Weights of a small mixture-of-experts language model, trained from scratch on English Wikipedia.
Size: width 384, vocabulary 35476, 159M parameters.
Experts: 128 experts in each of 6 layers, 4 picks a token, a softmax router.
Below are experts of layer 8 (counted from 0) of a mixture-of-experts language model. Rows are named router (the router's row for the expert), gate (a neuron's input weights, with its number), up (a neuron's input weights, with its number), down (a neuron's output weights, with its number) and show model dimensions 256-383. Each number is 200 + 30 x the weight over its row's rms, rounded and kept within 0 to 999.
Before each expert's rows: "raises" lists some tokens whose logits its average output raises strongly, later layers aside; "gets" lists some tokens that make up at least twice as much of what it gets as of all text. This comes from a sample of Wikipedia text that the model never trained on. Tokens count by the router's weight.

# expert 30
raises: " a", " the", " not", " taken", " made", " known"
gets: " was", " is", " were", " be", " are", " been"
router,179,188,229,252,181,185,214,174,246,199,200,167,156,210,174,212,201,178,231,184,224,223,224,163,228,267,160,191,191,194,249,207,191,175,160,217,165,185,245,198,184,240,144,179,161,209,197,192,137,177,182,227,187,179,219,136,233,169,178,164,195,178,165,229,216,157,222,209,245,214,208,185,167,168,187,184,198,242,215,207,201,262,207,192,202,238,222,191,211,236,232,215,219,150,155,165,223,237,263,191,158,196,230,219,238,200,188,169,182,201,226,186,201,175,201,183,212,206,237,128,153,198,220,210,215,235,213,186
gate0,185,243,166,173,175,210,189,173,177,176,181,243,243,206,183,222,181,241,208,210,187,192,145,257,221,213,244,217,212,215,194,219,182,147,229,190,174,228,183,186,174,167,200,216,203,264,244,229,213,169,159,205,171,186,169,221,180,209,193,275,222,157,183,215,182,195,186,215,249,147,230,211,227,167,186,206,246,191,151,181,215,232,194,194,235,188,213,163,186,201,209,156,199,170,152,232,237,200,189,180,190,199,193,214,163,215,186,228,189,167,136,163,210,189,145,179,227,210,181,205,208,226,209,135,163,179,203,220
up0,205,178,206,177,189,169,160,204,163,182,222,229,170,204,151,170,221,138,172,147,208,188,269,171,192,148,205,238,183,206,163,239,192,161,213,209,225,206,250,226,210,228,242,190,191,156,176,154,185,256,209,225,171,198,219,195,235,162,203,149,192,199,176,238,201,234,204,218,173,243,169,201,136,269,184,176,209,183,215,191,213,239,185,187,201,200,126,271,197,182,191,246,180,231,188,232,174,214,199,278,242,209,189,158,224,238,209,231,233,155,235,188,197,206,156,234,221,169,223,161,164,130,152,238,197,168,203,207
down0,209,209,180,225,176,185,175,210,151,211,213,237,196,139,250,245,239,176,209,181,205,191,163,189,198,199,211,227,189,210,159,182,186,205,222,199,226,262,189,197,142,239,204,208,232,169,216,235,155,172,152,233,234,201,198,240,166,188,177,214,216,207,223,193,235,206,227,205,138,226,216,146,249,193,263,166,211,233,181,190,199,157,219,146,218,148,112,203,164,95,208,262,226,184,237,219,211,171,176,211,204,258,174,166,202,221,206,199,181,155,203,147,160,132,213,217,158,226,204,187,227,223,210,187,165,136,201,190

# expert 17
raises: "===", "The", "In", "On", "A", "|"
gets: "\n", ",", " there", " There", "There", "),"
router,168,210,207,171,221,235,166,223,201,187,238,125,224,170,239,197,177,159,189,221,230,240,244,210,147,183,212,171,209,208,205,195,252,176,204,214,263,180,158,164,195,154,261,248,210,193,246,182,163,187,211,165,181,219,147,245,214,230,148,226,224,224,174,249,139,153,173,239,191,232,196,207,214,163,204,171,133,254,153,244,152,182,147,247,157,226,224,237,178,199,199,153,219,227,227,224,191,190,228,180,167,255,212,200,229,176,216,246,160,202,190,252,134,170,195,213,171,176,200,140,182,198,199,208,216,220,205,224
gate0,171,225,155,193,170,176,160,178,251,197,203,210,214,176,167,200,174,227,217,270,183,174,167,141,228,173,186,215,227,212,241,206,221,240,181,175,140,251,207,186,211,172,162,186,179,203,244,233,231,169,198,227,170,148,189,170,141,225,217,200,130,186,216,184,188,160,217,184,174,201,164,201,216,209,178,235,244,180,213,219,219,223,230,185,169,226,213,202,224,206,227,183,178,173,219,128,210,194,233,173,172,200,187,217,169,170,192,188,153,208,185,202,221,160,232,171,197,208,185,200,207,189,165,218,214,204,211,142
up0,189,193,243,225,143,211,228,216,222,191,162,168,149,187,221,161,196,241,171,187,193,251,176,156,151,187,171,182,176,207,184,210,200,184,206,178,223,216,188,222,214,177,186,171,213,218,194,152,255,171,167,155,208,193,150,189,159,213,196,198,165,193,168,177,184,208,169,189,194,198,176,146,240,223,197,259,214,240,205,196,184,232,218,200,209,214,205,220,180,165,220,160,193,179,140,202,189,167,204,173,258,194,229,213,162,212,223,183,253,193,187,155,210,179,169,152,203,213,169,257,155,192,217,221,255,198,186,183
down0,180,196,199,215,198,171,181,218,238,168,215,252,232,211,175,236,231,222,191,208,164,182,205,188,185,163,212,223,159,175,299,186,187,203,185,126,208,175,200,229,239,215,162,200,168,221,156,191,210,186,164,205,132,247,167,194,202,199,215,218,173,230,214,209,167,174,191,224,232,127,200,172,164,196,160,230,186,190,169,175,225,149,155,232,249,212,262,183,214,158,176,240,239,209,223,234,160,227,165,233,193,213,135,243,143,214,190,181,200,181,197,169,206,192,204,182,162,224,183,200,167,177,224,207,176,208,187,167

# expert 104
raises: " the", " to", " a", " on", " in", " one"
gets: " is", " was", " are", " went", " based", " were"
router,184,228,245,255,216,154,189,215,209,248,234,238,194,177,163,222,228,156,208,175,224,179,205,160,200,178,196,208,215,190,176,149,193,150,201,254,198,166,197,187,235,217,140,173,158,204,203,174,93,169,234,196,191,189,207,152,205,219,208,204,197,149,155,208,217,175,171,225,173,199,219,224,162,235,162,214,174,245,191,163,217,212,226,230,225,237,207,163,215,276,182,267,232,174,176,164,198,244,249,246,202,172,235,263,263,196,180,142,210,179,183,193,240,178,212,154,236,201,224,128,169,265,202,192,206,190,214,193
gate0,126,189,260,197,183,155,218,184,173,152,217,178,226,181,225,178,159,201,245,221,213,201,185,216,173,205,181,181,191,184,187,251,207,216,134,140,199,208,220,198,246,247,171,175,226,173,146,197,198,222,150,215,225,196,201,230,182,253,164,203,203,178,162,240,198,187,239,269,201,207,212,191,182,208,196,167,185,116,188,196,223,203,211,194,209,177,167,190,180,186,191,216,175,263,229,177,240,178,230,189,141,204,201,199,219,194,198,195,182,222,135,178,178,212,202,224,181,197,178,216,233,168,247,202,225,198,162,198
up0,166,193,177,238,213,247,210,215,172,187,162,184,191,149,166,169,193,204,155,147,248,217,206,198,176,194,212,214,170,240,182,191,219,197,208,228,177,163,145,174,164,215,178,221,150,214,212,233,220,170,208,163,252,264,166,186,190,193,152,179,221,235,262,238,184,163,198,190,195,184,192,207,253,191,291,181,243,210,193,213,198,243,246,267,224,178,177,218,236,249,177,205,230,210,177,178,223,184,201,216,220,219,242,197,147,180,239,172,219,229,159,182,158,174,207,206,224,156,193,220,199,172,249,162,192,181,184,223
down0,207,211,178,247,151,225,219,222,163,211,178,217,253,148,230,205,208,202,213,171,159,197,210,219,167,202,229,161,170,261,223,232,201,235,209,202,189,203,184,232,190,192,274,149,229,176,192,225,174,187,214,209,235,225,179,197,178,176,145,188,240,194,198,225,191,223,204,236,193,172,202,232,243,191,227,200,217,207,216,199,197,211,189,167,218,169,229,206,145,206,239,183,160,232,267,197,189,149,207,219,182,225,185,181,166,197,178,233,202,201,190,250,227,193,206,261,282,229,220,167,234,188,230,203,186,180,217,244

# expert 92
raises: " was", " made", " and", " is", " has", " took"
gets: " he", " He", " it", " It", " which", " she"
router,177,219,200,197,205,206,185,188,193,208,182,240,172,215,206,234,196,187,147,212,197,160,202,185,196,175,190,255,131,219,180,190,228,204,211,196,175,186,185,166,209,182,203,214,240,174,178,159,219,170,208,199,219,251,151,206,195,185,228,183,169,265,214,224,201,148,156,241,180,214,206,209,158,186,245,219,206,223,165,147,182,202,265,192,202,242,210,203,165,178,194,196,205,207,233,148,212,249,224,184,130,201,182,146,205,244,181,194,266,228,207,235,204,209,208,186,203,218,207,168,182,146,232,216,221,275,224,223
gate0,172,156,221,183,240,166,178,219,228,197,193,236,207,255,235,206,182,196,203,171,141,232,206,199,265,211,185,209,197,170,197,174,210,279,199,178,219,270,189,191,203,172,159,205,240,209,199,184,179,201,191,228,139,191,218,182,181,186,226,242,263,207,211,221,176,191,171,230,227,166,245,165,200,196,232,206,213,273,206,243,257,169,224,190,235,161,157,195,220,227,200,291,204,208,211,167,226,167,204,183,186,197,161,202,161,204,214,170,164,174,166,204,195,245,215,215,206,195,214,147,187,209,220,213,215,216,190,178
up0,221,206,170,190,216,216,179,213,175,229,256,207,226,162,289,220,194,181,222,257,188,202,216,208,184,217,191,175,216,208,178,241,149,195,191,240,141,193,181,206,199,205,245,216,186,234,162,203,181,159,188,201,229,227,161,228,206,227,189,179,231,187,179,177,222,184,179,222,179,205,222,244,213,201,235,237,205,180,231,87,193,224,210,217,196,185,127,172,227,189,241,158,253,165,218,180,229,176,195,213,227,224,222,198,152,136,238,119,161,190,180,227,158,234,217,188,207,233,192,219,182,229,162,177,183,192,224,238
down0,184,195,178,219,215,280,238,236,201,215,175,223,201,176,163,195,209,164,229,188,192,184,207,204,108,225,241,203,156,216,186,270,203,158,184,186,206,213,208,158,195,179,190,213,175,128,187,206,176,233,216,180,273,180,223,162,178,224,235,210,165,206,202,187,163,228,180,179,221,196,208,198,193,227,188,177,241,167,223,225,161,198,193,164,213,221,198,231,192,180,254,127,150,195,139,187,201,225,155,182,137,250,218,220,175,200,182,226,185,207,189,243,121,186,182,232,215,292,169,175,245,201,214,203,200,245,225,156

# expert 89
raises: ".", ",", ":"
gets: "P", "M", "G", "C", "D", "L"
router,202,245,204,202,205,231,219,190,233,168,195,225,176,168,163,191,226,190,163,157,164,221,232,152,250,187,156,207,169,169,206,164,214,184,162,171,237,170,181,223,203,205,173,221,188,219,236,220,227,212,205,198,212,192,213,176,263,224,252,175,221,220,192,148,182,208,237,201,234,210,244,232,144,174,199,122,221,223,210,193,262,227,248,199,242,213,224,259,209,172,200,199,173,157,186,207,214,201,182,227,222,253,186,215,180,224,235,181,182,187,185,161,212,154,230,255,198,195,207,252,162,187,201,190,230,211,215,231
gate0,169,211,178,209,174,158,174,200,228,177,236,267,197,188,152,184,239,191,186,206,218,142,174,156,166,179,230,168,175,201,216,289,251,193,173,228,160,207,195,231,283,234,204,251,193,192,170,212,213,207,203,235,219,156,177,171,197,163,246,144,185,150,198,200,237,152,223,175,157,194,142,167,190,160,178,194,233,175,189,190,219,220,189,141,206,149,160,182,202,161,172,188,188,211,210,173,197,180,200,227,215,230,234,199,198,144,166,194,146,175,201,237,198,199,262,166,144,157,195,209,135,238,204,224,230,229,201,203
up0,169,188,189,172,219,199,176,199,178,172,208,172,207,199,256,195,243,198,196,210,212,254,213,230,220,230,229,196,221,170,244,137,250,202,209,161,191,209,189,190,142,179,160,163,226,199,206,165,207,161,199,239,242,244,295,246,179,206,182,222,221,191,163,193,252,229,179,180,179,225,252,208,228,227,195,174,198,215,197,204,206,205,196,210,172,186,181,256,151,223,218,221,217,192,188,199,205,205,208,227,206,149,192,184,229,274,189,199,194,169,207,165,156,184,212,204,187,228,207,204,219,166,184,202,168,205,195,158
down0,191,229,213,209,201,186,213,192,208,185,193,291,207,199,211,201,129,144,240,199,287,221,188,239,155,168,150,233,177,205,228,261,163,170,225,187,231,177,206,198,232,157,234,210,219,223,272,158,198,250,219,249,164,221,183,220,199,279,140,170,200,222,230,184,232,232,239,192,215,280,254,207,229,175,245,222,106,190,160,178,193,258,253,197,134,207,192,174,133,195,173,210,204,195,216,203,185,172,209,159,167,164,166,166,193,243,141,194,241,214,154,227,156,223,198,180,204,214,193,170,275,234,163,194,208,200,245,197

# expert 44
raises: " be", " have", " also", " in", " start"
gets: " to", " can", " would", " may", " has", " have"
router,243,254,186,212,155,177,199,242,221,213,228,189,222,212,206,250,182,208,178,206,185,159,220,200,188,196,105,188,176,218,165,192,247,263,229,191,191,169,190,175,222,246,175,163,160,195,236,234,123,235,258,226,166,201,246,191,199,198,123,214,144,203,185,186,208,165,210,223,197,253,187,203,215,187,199,195,207,217,192,201,179,211,172,221,241,224,140,166,215,215,208,209,194,141,197,127,200,208,223,201,162,230,185,211,229,164,200,216,168,196,242,213,165,181,197,161,215,205,220,129,205,172,177,217,193,235,227,203
gate0,231,156,241,195,190,217,102,199,192,220,181,194,158,186,253,123,175,227,191,236,238,208,129,249,212,208,189,196,237,159,215,184,203,204,229,240,227,187,221,197,189,211,165,249,283,221,183,192,215,170,197,184,165,227,231,174,204,188,249,202,243,199,185,148,108,193,207,247,189,248,181,214,203,163,214,203,216,203,190,210,185,192,217,217,182,207,227,196,204,220,220,206,192,143,240,226,202,162,168,167,141,228,214,233,149,178,183,205,178,221,252,176,180,248,210,215,177,205,194,237,168,158,225,230,217,153,188,220
up0,216,271,223,193,213,183,245,216,178,210,211,182,200,236,161,253,206,165,150,159,191,209,207,177,189,188,187,200,185,225,149,250,209,195,202,150,199,140,208,224,220,213,200,196,133,244,265,192,163,243,222,145,174,150,177,172,232,252,194,192,220,214,253,282,211,231,194,152,185,196,202,218,168,217,238,220,165,179,211,216,178,141,144,216,206,206,177,197,180,158,172,221,171,252,172,248,235,200,235,184,175,162,176,223,153,233,242,245,245,184,198,190,198,166,176,164,223,251,185,197,214,224,151,212,204,214,218,210
down0,186,215,184,174,197,207,172,177,163,187,173,231,184,179,155,191,267,180,214,236,230,250,176,175,147,223,174,177,223,200,226,256,152,197,227,185,154,232,189,229,234,187,284,205,197,199,242,258,223,212,143,193,207,158,204,235,188,201,218,246,202,203,210,234,229,196,246,187,201,161,212,224,169,199,232,228,182,212,202,184,203,217,171,208,207,251,239,198,204,218,182,164,222,208,211,223,209,204,183,241,200,212,215,180,209,214,258,204,266,234,195,185,205,184,198,217,255,165,184,209,187,158,216,208,218,199,192,208

# expert 76
raises: " of", ",", ".", " in", " and", " the"
gets: " to", " part", " would", ",", " he", " will"
router,167,215,196,211,166,152,222,236,218,222,219,174,202,211,176,207,177,189,183,192,184,161,206,174,230,232,198,231,169,227,173,223,236,219,195,171,193,171,158,198,188,196,200,161,213,179,237,207,168,204,214,155,214,172,246,249,208,184,150,239,168,230,219,228,182,208,178,254,206,228,143,177,216,169,219,231,209,190,206,160,189,221,215,152,176,251,217,205,236,242,194,222,222,147,203,178,234,174,252,169,159,237,209,195,174,207,164,245,246,149,232,216,182,204,172,168,163,194,197,158,158,177,206,230,187,247,197,167
gate0,167,151,220,207,201,192,199,169,186,205,259,212,184,203,220,148,164,157,197,171,165,233,200,219,190,223,181,196,271,208,186,225,155,220,208,196,148,222,229,167,240,193,194,178,197,180,233,178,142,224,225,227,208,206,213,194,203,199,210,168,205,192,227,214,223,188,179,186,238,196,157,213,173,167,206,165,169,211,193,161,233,210,170,203,243,208,214,244,165,185,203,207,221,173,199,204,178,223,195,206,161,172,193,167,226,236,193,186,206,197,208,198,171,169,217,191,193,161,231,227,167,204,196,192,182,227,181,212
up0,235,252,188,209,193,212,179,198,165,199,190,221,191,230,222,195,212,184,173,211,186,190,175,171,195,241,186,161,176,211,213,240,213,243,172,227,199,191,242,186,232,193,207,136,174,196,211,207,201,249,206,181,184,238,218,226,185,169,193,145,183,168,153,195,241,222,144,139,257,207,226,166,159,115,224,201,142,135,194,176,226,251,184,209,232,194,208,197,218,141,209,124,180,191,174,209,176,245,161,192,230,187,204,220,185,199,180,190,196,169,230,156,169,242,196,223,244,192,254,169,252,189,164,209,173,233,211,203
down0,213,212,266,158,169,208,188,163,195,214,208,178,163,174,215,166,224,192,212,175,193,150,256,204,184,230,214,180,232,258,168,270,214,217,208,213,238,230,217,202,165,247,183,205,215,227,213,199,206,168,228,169,216,208,249,175,202,236,117,203,180,240,154,176,167,236,136,226,233,188,146,160,196,191,201,218,172,205,187,194,230,172,204,206,198,207,176,234,187,231,167,201,161,177,164,228,184,191,220,181,200,238,175,257,183,206,238,269,263,168,180,220,210,187,196,196,175,204,160,240,218,189,204,222,203,240,219,198

# expert 47
raises: "is", ".", "ab", "ou", "av", "ib"
gets: " Ch", "ch", " El", " ch", "ar", "Ch"
router,180,135,193,231,234,230,231,223,213,166,218,208,235,160,206,195,159,226,192,188,195,167,208,245,216,217,213,215,209,128,211,170,203,191,179,219,226,190,133,183,168,217,211,230,209,203,205,254,230,159,182,210,160,215,206,235,210,185,251,211,243,225,215,206,213,223,184,221,223,224,204,169,215,169,174,163,178,225,242,243,202,218,200,194,195,159,198,146,191,180,155,215,227,253,210,179,223,224,153,154,247,246,181,224,221,189,165,155,219,190,219,184,203,255,155,183,183,193,180,271,212,201,163,181,264,160,215,211
gate0,205,220,200,162,210,204,240,147,175,259,176,177,245,166,157,192,212,178,179,154,216,189,228,195,250,165,239,234,177,219,201,209,251,195,177,215,181,215,235,175,208,173,183,197,203,266,252,248,171,265,143,194,259,225,170,227,213,204,183,197,192,208,189,201,236,155,151,185,185,226,201,189,231,214,223,149,189,210,184,170,181,166,155,228,199,204,185,209,155,244,211,184,201,205,196,219,233,272,213,175,158,274,235,194,217,215,190,202,204,214,231,230,213,173,176,137,167,253,212,236,255,172,238,187,240,222,200,201
up0,198,216,146,223,215,245,156,259,177,131,236,200,175,267,186,207,206,187,257,235,185,234,156,185,150,233,209,168,215,121,194,151,227,184,190,228,176,203,206,242,192,224,203,194,189,184,173,155,218,164,212,233,199,198,215,203,192,177,235,224,223,196,199,197,218,249,232,220,214,218,243,213,193,166,176,219,242,165,199,175,205,206,201,188,200,257,214,123,163,168,159,189,185,174,237,220,231,168,195,176,196,223,193,245,177,200,194,174,181,187,175,153,181,246,261,250,216,250,205,182,166,191,183,177,150,199,171,204
down0,223,239,160,199,225,227,164,193,153,190,194,159,241,210,148,167,219,221,168,180,181,179,199,236,208,216,174,145,226,178,177,192,178,167,185,220,217,148,202,199,191,162,224,221,233,211,223,183,167,192,204,192,238,159,161,167,192,199,216,177,145,216,240,244,199,164,199,201,216,191,172,207,221,178,218,183,183,173,186,190,213,135,127,191,170,185,218,173,212,202,218,209,253,204,236,229,161,174,226,238,209,173,223,176,234,242,156,189,228,187,170,178,185,247,256,177,203,197,184,157,150,236,178,196,214,145,157,193

# expert 42
raises: "-", ".", ",", " and", " (", ":"
gets: "h", " following", " two", " same", "o", "ah"
router,166,147,241,175,194,231,184,232,173,180,189,199,210,219,181,231,231,195,240,215,244,238,230,178,192,205,234,178,195,256,200,222,273,203,143,272,175,227,178,244,218,236,169,176,159,241,156,198,222,173,170,209,240,142,155,145,156,141,211,234,229,211,236,203,258,212,190,194,181,221,167,181,190,190,205,193,175,158,189,190,237,182,188,185,246,181,169,156,167,157,247,183,178,222,183,153,234,234,160,166,154,235,197,206,174,229,208,235,180,209,159,168,120,159,142,236,230,211,184,183,182,151,171,207,220,164,201,232
gate0,215,219,247,233,212,206,147,207,199,226,185,183,197,189,164,186,208,225,213,210,214,220,181,226,174,230,150,164,224,168,208,209,201,226,202,199,169,194,227,204,173,199,185,222,164,190,138,211,188,195,221,200,184,173,232,202,162,190,166,236,174,214,228,187,184,146,241,205,207,207,196,226,210,170,235,221,121,189,217,224,169,190,197,254,147,171,209,190,208,193,199,214,234,181,208,231,181,288,177,197,156,188,195,170,189,166,212,176,246,156,227,269,242,232,209,203,162,177,189,150,209,190,209,187,164,205,167,173
up0,226,219,210,198,197,250,197,204,230,200,218,185,194,185,238,235,162,180,170,227,150,179,183,202,210,159,171,236,252,195,185,213,161,179,184,224,187,214,161,262,175,214,242,222,239,221,266,182,204,255,221,157,259,245,216,211,206,228,259,198,211,223,261,177,218,200,190,256,206,230,209,183,153,210,197,154,199,167,197,208,206,248,187,172,225,242,205,202,163,197,207,159,251,260,181,238,239,106,204,267,205,198,176,172,185,184,195,194,178,229,178,148,257,178,201,198,229,179,203,207,204,194,107,223,201,184,223,242
down0,274,203,180,237,230,217,210,197,165,192,247,195,249,165,203,199,225,165,238,182,195,213,179,162,230,213,234,192,187,196,199,200,193,235,237,236,223,159,202,211,210,218,196,213,218,184,178,254,192,254,186,219,194,181,209,168,150,188,146,140,200,183,138,172,208,171,179,202,228,201,230,173,172,177,216,164,227,251,244,174,205,221,167,220,219,221,230,169,218,193,236,224,244,220,159,193,249,207,189,110,169,173,243,219,157,201,230,244,162,189,226,195,215,194,248,152,193,200,219,181,226,226,195,202,208,163,243,263

# expert 84
raises: "ame", "ut", "r", "un", "iz", "ar"
gets: "f", " Ph", "'", "b", "ew", "C"
router,231,186,175,260,168,197,233,157,219,207,238,223,181,225,177,270,153,206,170,203,173,191,156,176,234,176,206,192,217,169,196,165,196,227,186,214,240,184,208,190,185,236,239,167,160,220,176,190,221,170,192,196,195,159,136,157,190,206,208,225,237,189,173,225,222,226,199,244,173,223,211,192,204,199,190,194,161,201,230,204,195,230,241,194,276,204,188,176,194,170,199,200,157,216,219,166,204,195,201,210,194,182,175,225,173,141,139,186,158,239,176,204,186,187,225,196,128,198,184,260,185,159,200,190,169,182,190,213
gate0,166,140,191,244,145,202,194,204,152,160,220,176,172,187,237,201,201,163,169,189,207,206,221,222,211,168,220,219,264,159,169,174,249,199,160,223,155,179,194,201,168,203,149,251,248,201,163,230,167,203,234,171,205,173,240,218,266,247,213,193,168,209,232,215,221,160,219,227,188,285,153,136,155,165,199,256,210,175,190,137,178,183,217,171,226,200,196,198,172,192,209,244,202,214,201,238,215,238,180,159,217,152,181,209,167,202,225,200,206,212,183,247,201,192,228,192,186,153,206,168,174,223,222,201,196,159,217,217
up0,208,142,220,199,178,181,177,214,273,159,187,198,166,214,188,144,247,242,216,159,166,261,211,152,216,219,155,188,169,189,140,191,196,216,239,208,195,205,224,201,249,225,220,203,254,212,214,197,237,203,181,169,219,241,165,163,195,277,188,208,205,206,249,192,171,254,237,238,201,219,201,167,251,187,192,219,216,227,221,178,224,174,226,231,180,192,180,206,208,241,220,219,183,208,218,256,215,240,144,276,223,194,209,213,180,160,201,178,237,157,249,151,239,214,244,201,163,201,225,177,168,133,180,233,224,249,222,199
down0,181,187,195,193,178,200,243,197,166,158,250,209,142,208,220,230,234,167,192,209,223,162,215,209,194,212,198,210,214,167,191,162,197,202,211,210,176,242,240,144,249,210,201,224,163,222,251,175,194,225,171,173,213,215,199,198,147,237,137,199,215,232,171,166,166,155,227,179,181,191,289,210,198,237,209,199,211,214,189,188,188,176,150,198,215,203,173,197,192,282,136,237,205,195,165,149,265,251,181,253,187,220,173,243,213,179,165,167,196,170,184,180,190,248,202,208,153,175,217,215,154,254,212,180,186,119,240,208

# expert 83
raises: "\n", "==", "-", "===", "The", "In"
gets: "\n", " name", " Authority", " Ashley", " Hip", " Turbo"
router,194,236,187,154,177,191,178,193,192,195,234,175,189,228,256,214,158,173,179,197,200,225,217,143,164,252,209,149,191,195,227,170,206,204,165,143,196,166,174,175,191,239,180,242,223,182,204,158,177,185,170,174,204,245,166,230,228,195,177,220,227,254,202,245,195,221,203,242,158,206,217,131,246,149,251,166,221,243,164,196,161,185,176,224,174,185,265,180,191,164,206,185,160,221,225,228,200,204,189,193,180,218,221,154,217,245,239,197,251,216,202,213,186,212,233,193,160,179,179,153,224,162,192,233,204,237,184,233
gate0,175,199,183,194,169,189,155,178,171,159,203,207,167,195,190,192,219,180,231,123,274,199,168,239,229,172,169,202,207,182,163,208,235,183,218,183,250,202,193,196,193,228,185,204,167,183,266,194,218,199,141,211,134,167,166,184,172,185,204,179,241,191,228,223,167,218,243,209,179,225,220,215,202,216,217,196,171,138,195,226,189,199,188,236,182,263,224,215,221,216,245,232,230,161,137,205,179,205,211,191,209,210,236,201,182,194,270,158,165,210,180,232,228,206,160,222,238,203,185,171,208,209,166,208,192,175,213,179
up0,190,206,223,159,185,219,187,182,199,190,177,196,153,246,156,168,171,157,196,202,253,193,238,222,154,190,225,226,153,140,211,249,254,203,202,210,211,237,190,187,187,206,212,217,190,190,240,153,194,170,164,239,192,141,128,223,196,234,204,220,193,172,227,162,209,241,220,237,202,184,157,170,186,204,225,172,152,179,153,248,199,203,186,205,145,160,228,214,255,217,209,166,184,208,205,276,204,178,220,158,206,216,233,182,189,210,212,216,263,271,253,212,206,285,203,195,205,213,228,163,159,213,177,212,234,189,210,210
down0,219,217,245,185,263,189,220,185,229,180,201,188,212,190,197,210,245,216,170,217,209,209,148,233,207,176,207,211,184,180,160,174,215,204,222,210,206,187,213,213,151,215,205,194,205,158,220,204,247,182,218,201,180,126,208,127,214,197,158,210,220,219,226,165,183,218,137,187,242,215,223,225,169,223,191,180,160,196,206,195,193,182,179,244,241,208,158,172,205,220,213,193,237,234,183,220,214,200,206,223,136,157,258,228,191,222,206,228,210,226,186,155,196,205,222,199,212,184,219,160,165,248,139,160,190,173,258,217

# expert 43
raises: "-", "|", "=", "\n", "==", "The"
gets: "\n", " |", ";", "):", "loan", " round"
router,191,226,180,221,203,222,227,238,155,192,211,231,218,211,173,167,196,203,233,186,180,209,206,198,202,174,159,170,211,196,211,195,234,219,209,212,201,208,165,202,204,161,177,212,210,193,183,201,146,174,214,174,170,157,200,233,223,177,148,198,168,193,173,171,252,193,203,198,242,228,170,167,186,202,237,221,240,159,176,233,167,169,220,220,146,209,225,240,165,200,182,203,233,206,183,205,137,202,195,205,235,201,159,150,213,193,219,198,237,187,182,163,146,206,195,193,204,206,195,188,188,207,196,221,187,158,240,160
gate0,207,209,174,217,187,200,252,229,192,173,268,216,211,234,205,215,161,244,178,147,214,165,172,185,163,197,184,184,192,239,193,205,166,195,189,196,227,254,217,222,169,187,169,189,201,160,247,144,235,169,225,190,124,231,178,203,161,218,228,219,180,231,212,155,188,231,181,160,220,195,192,216,172,168,270,208,273,195,166,254,227,250,246,196,205,192,222,162,245,185,248,192,150,164,211,178,230,228,248,146,145,209,243,180,236,144,196,212,174,258,211,194,229,227,210,176,253,162,250,175,197,233,232,226,196,195,168,170
up0,170,198,235,200,220,162,145,145,169,241,167,194,179,184,162,209,229,199,206,224,227,166,250,165,200,227,179,213,223,153,226,201,228,220,184,194,204,194,234,193,239,189,237,199,243,249,209,241,200,167,188,204,262,157,182,186,245,168,208,155,218,180,167,269,201,151,192,160,181,187,197,227,189,179,160,213,196,176,227,139,187,161,228,216,166,218,126,195,133,176,198,193,242,196,268,248,184,170,156,216,173,218,201,236,168,242,230,223,144,185,176,212,112,175,237,206,187,202,143,215,150,195,190,224,219,226,193,145
down0,206,146,251,238,149,208,201,147,190,149,153,183,212,186,169,174,209,164,197,212,235,209,150,240,206,177,177,230,208,188,243,185,199,201,237,243,200,181,163,212,198,154,214,192,199,201,235,195,167,198,189,163,280,210,143,192,228,209,209,212,223,162,184,205,215,206,235,203,171,197,189,187,201,200,197,197,215,194,204,176,207,197,157,199,210,167,182,219,181,194,177,206,213,219,196,252,190,156,165,204,196,196,170,122,209,210,160,240,169,164,168,173,154,242,249,179,137,203,221,167,199,151,172,214,257,236,206,236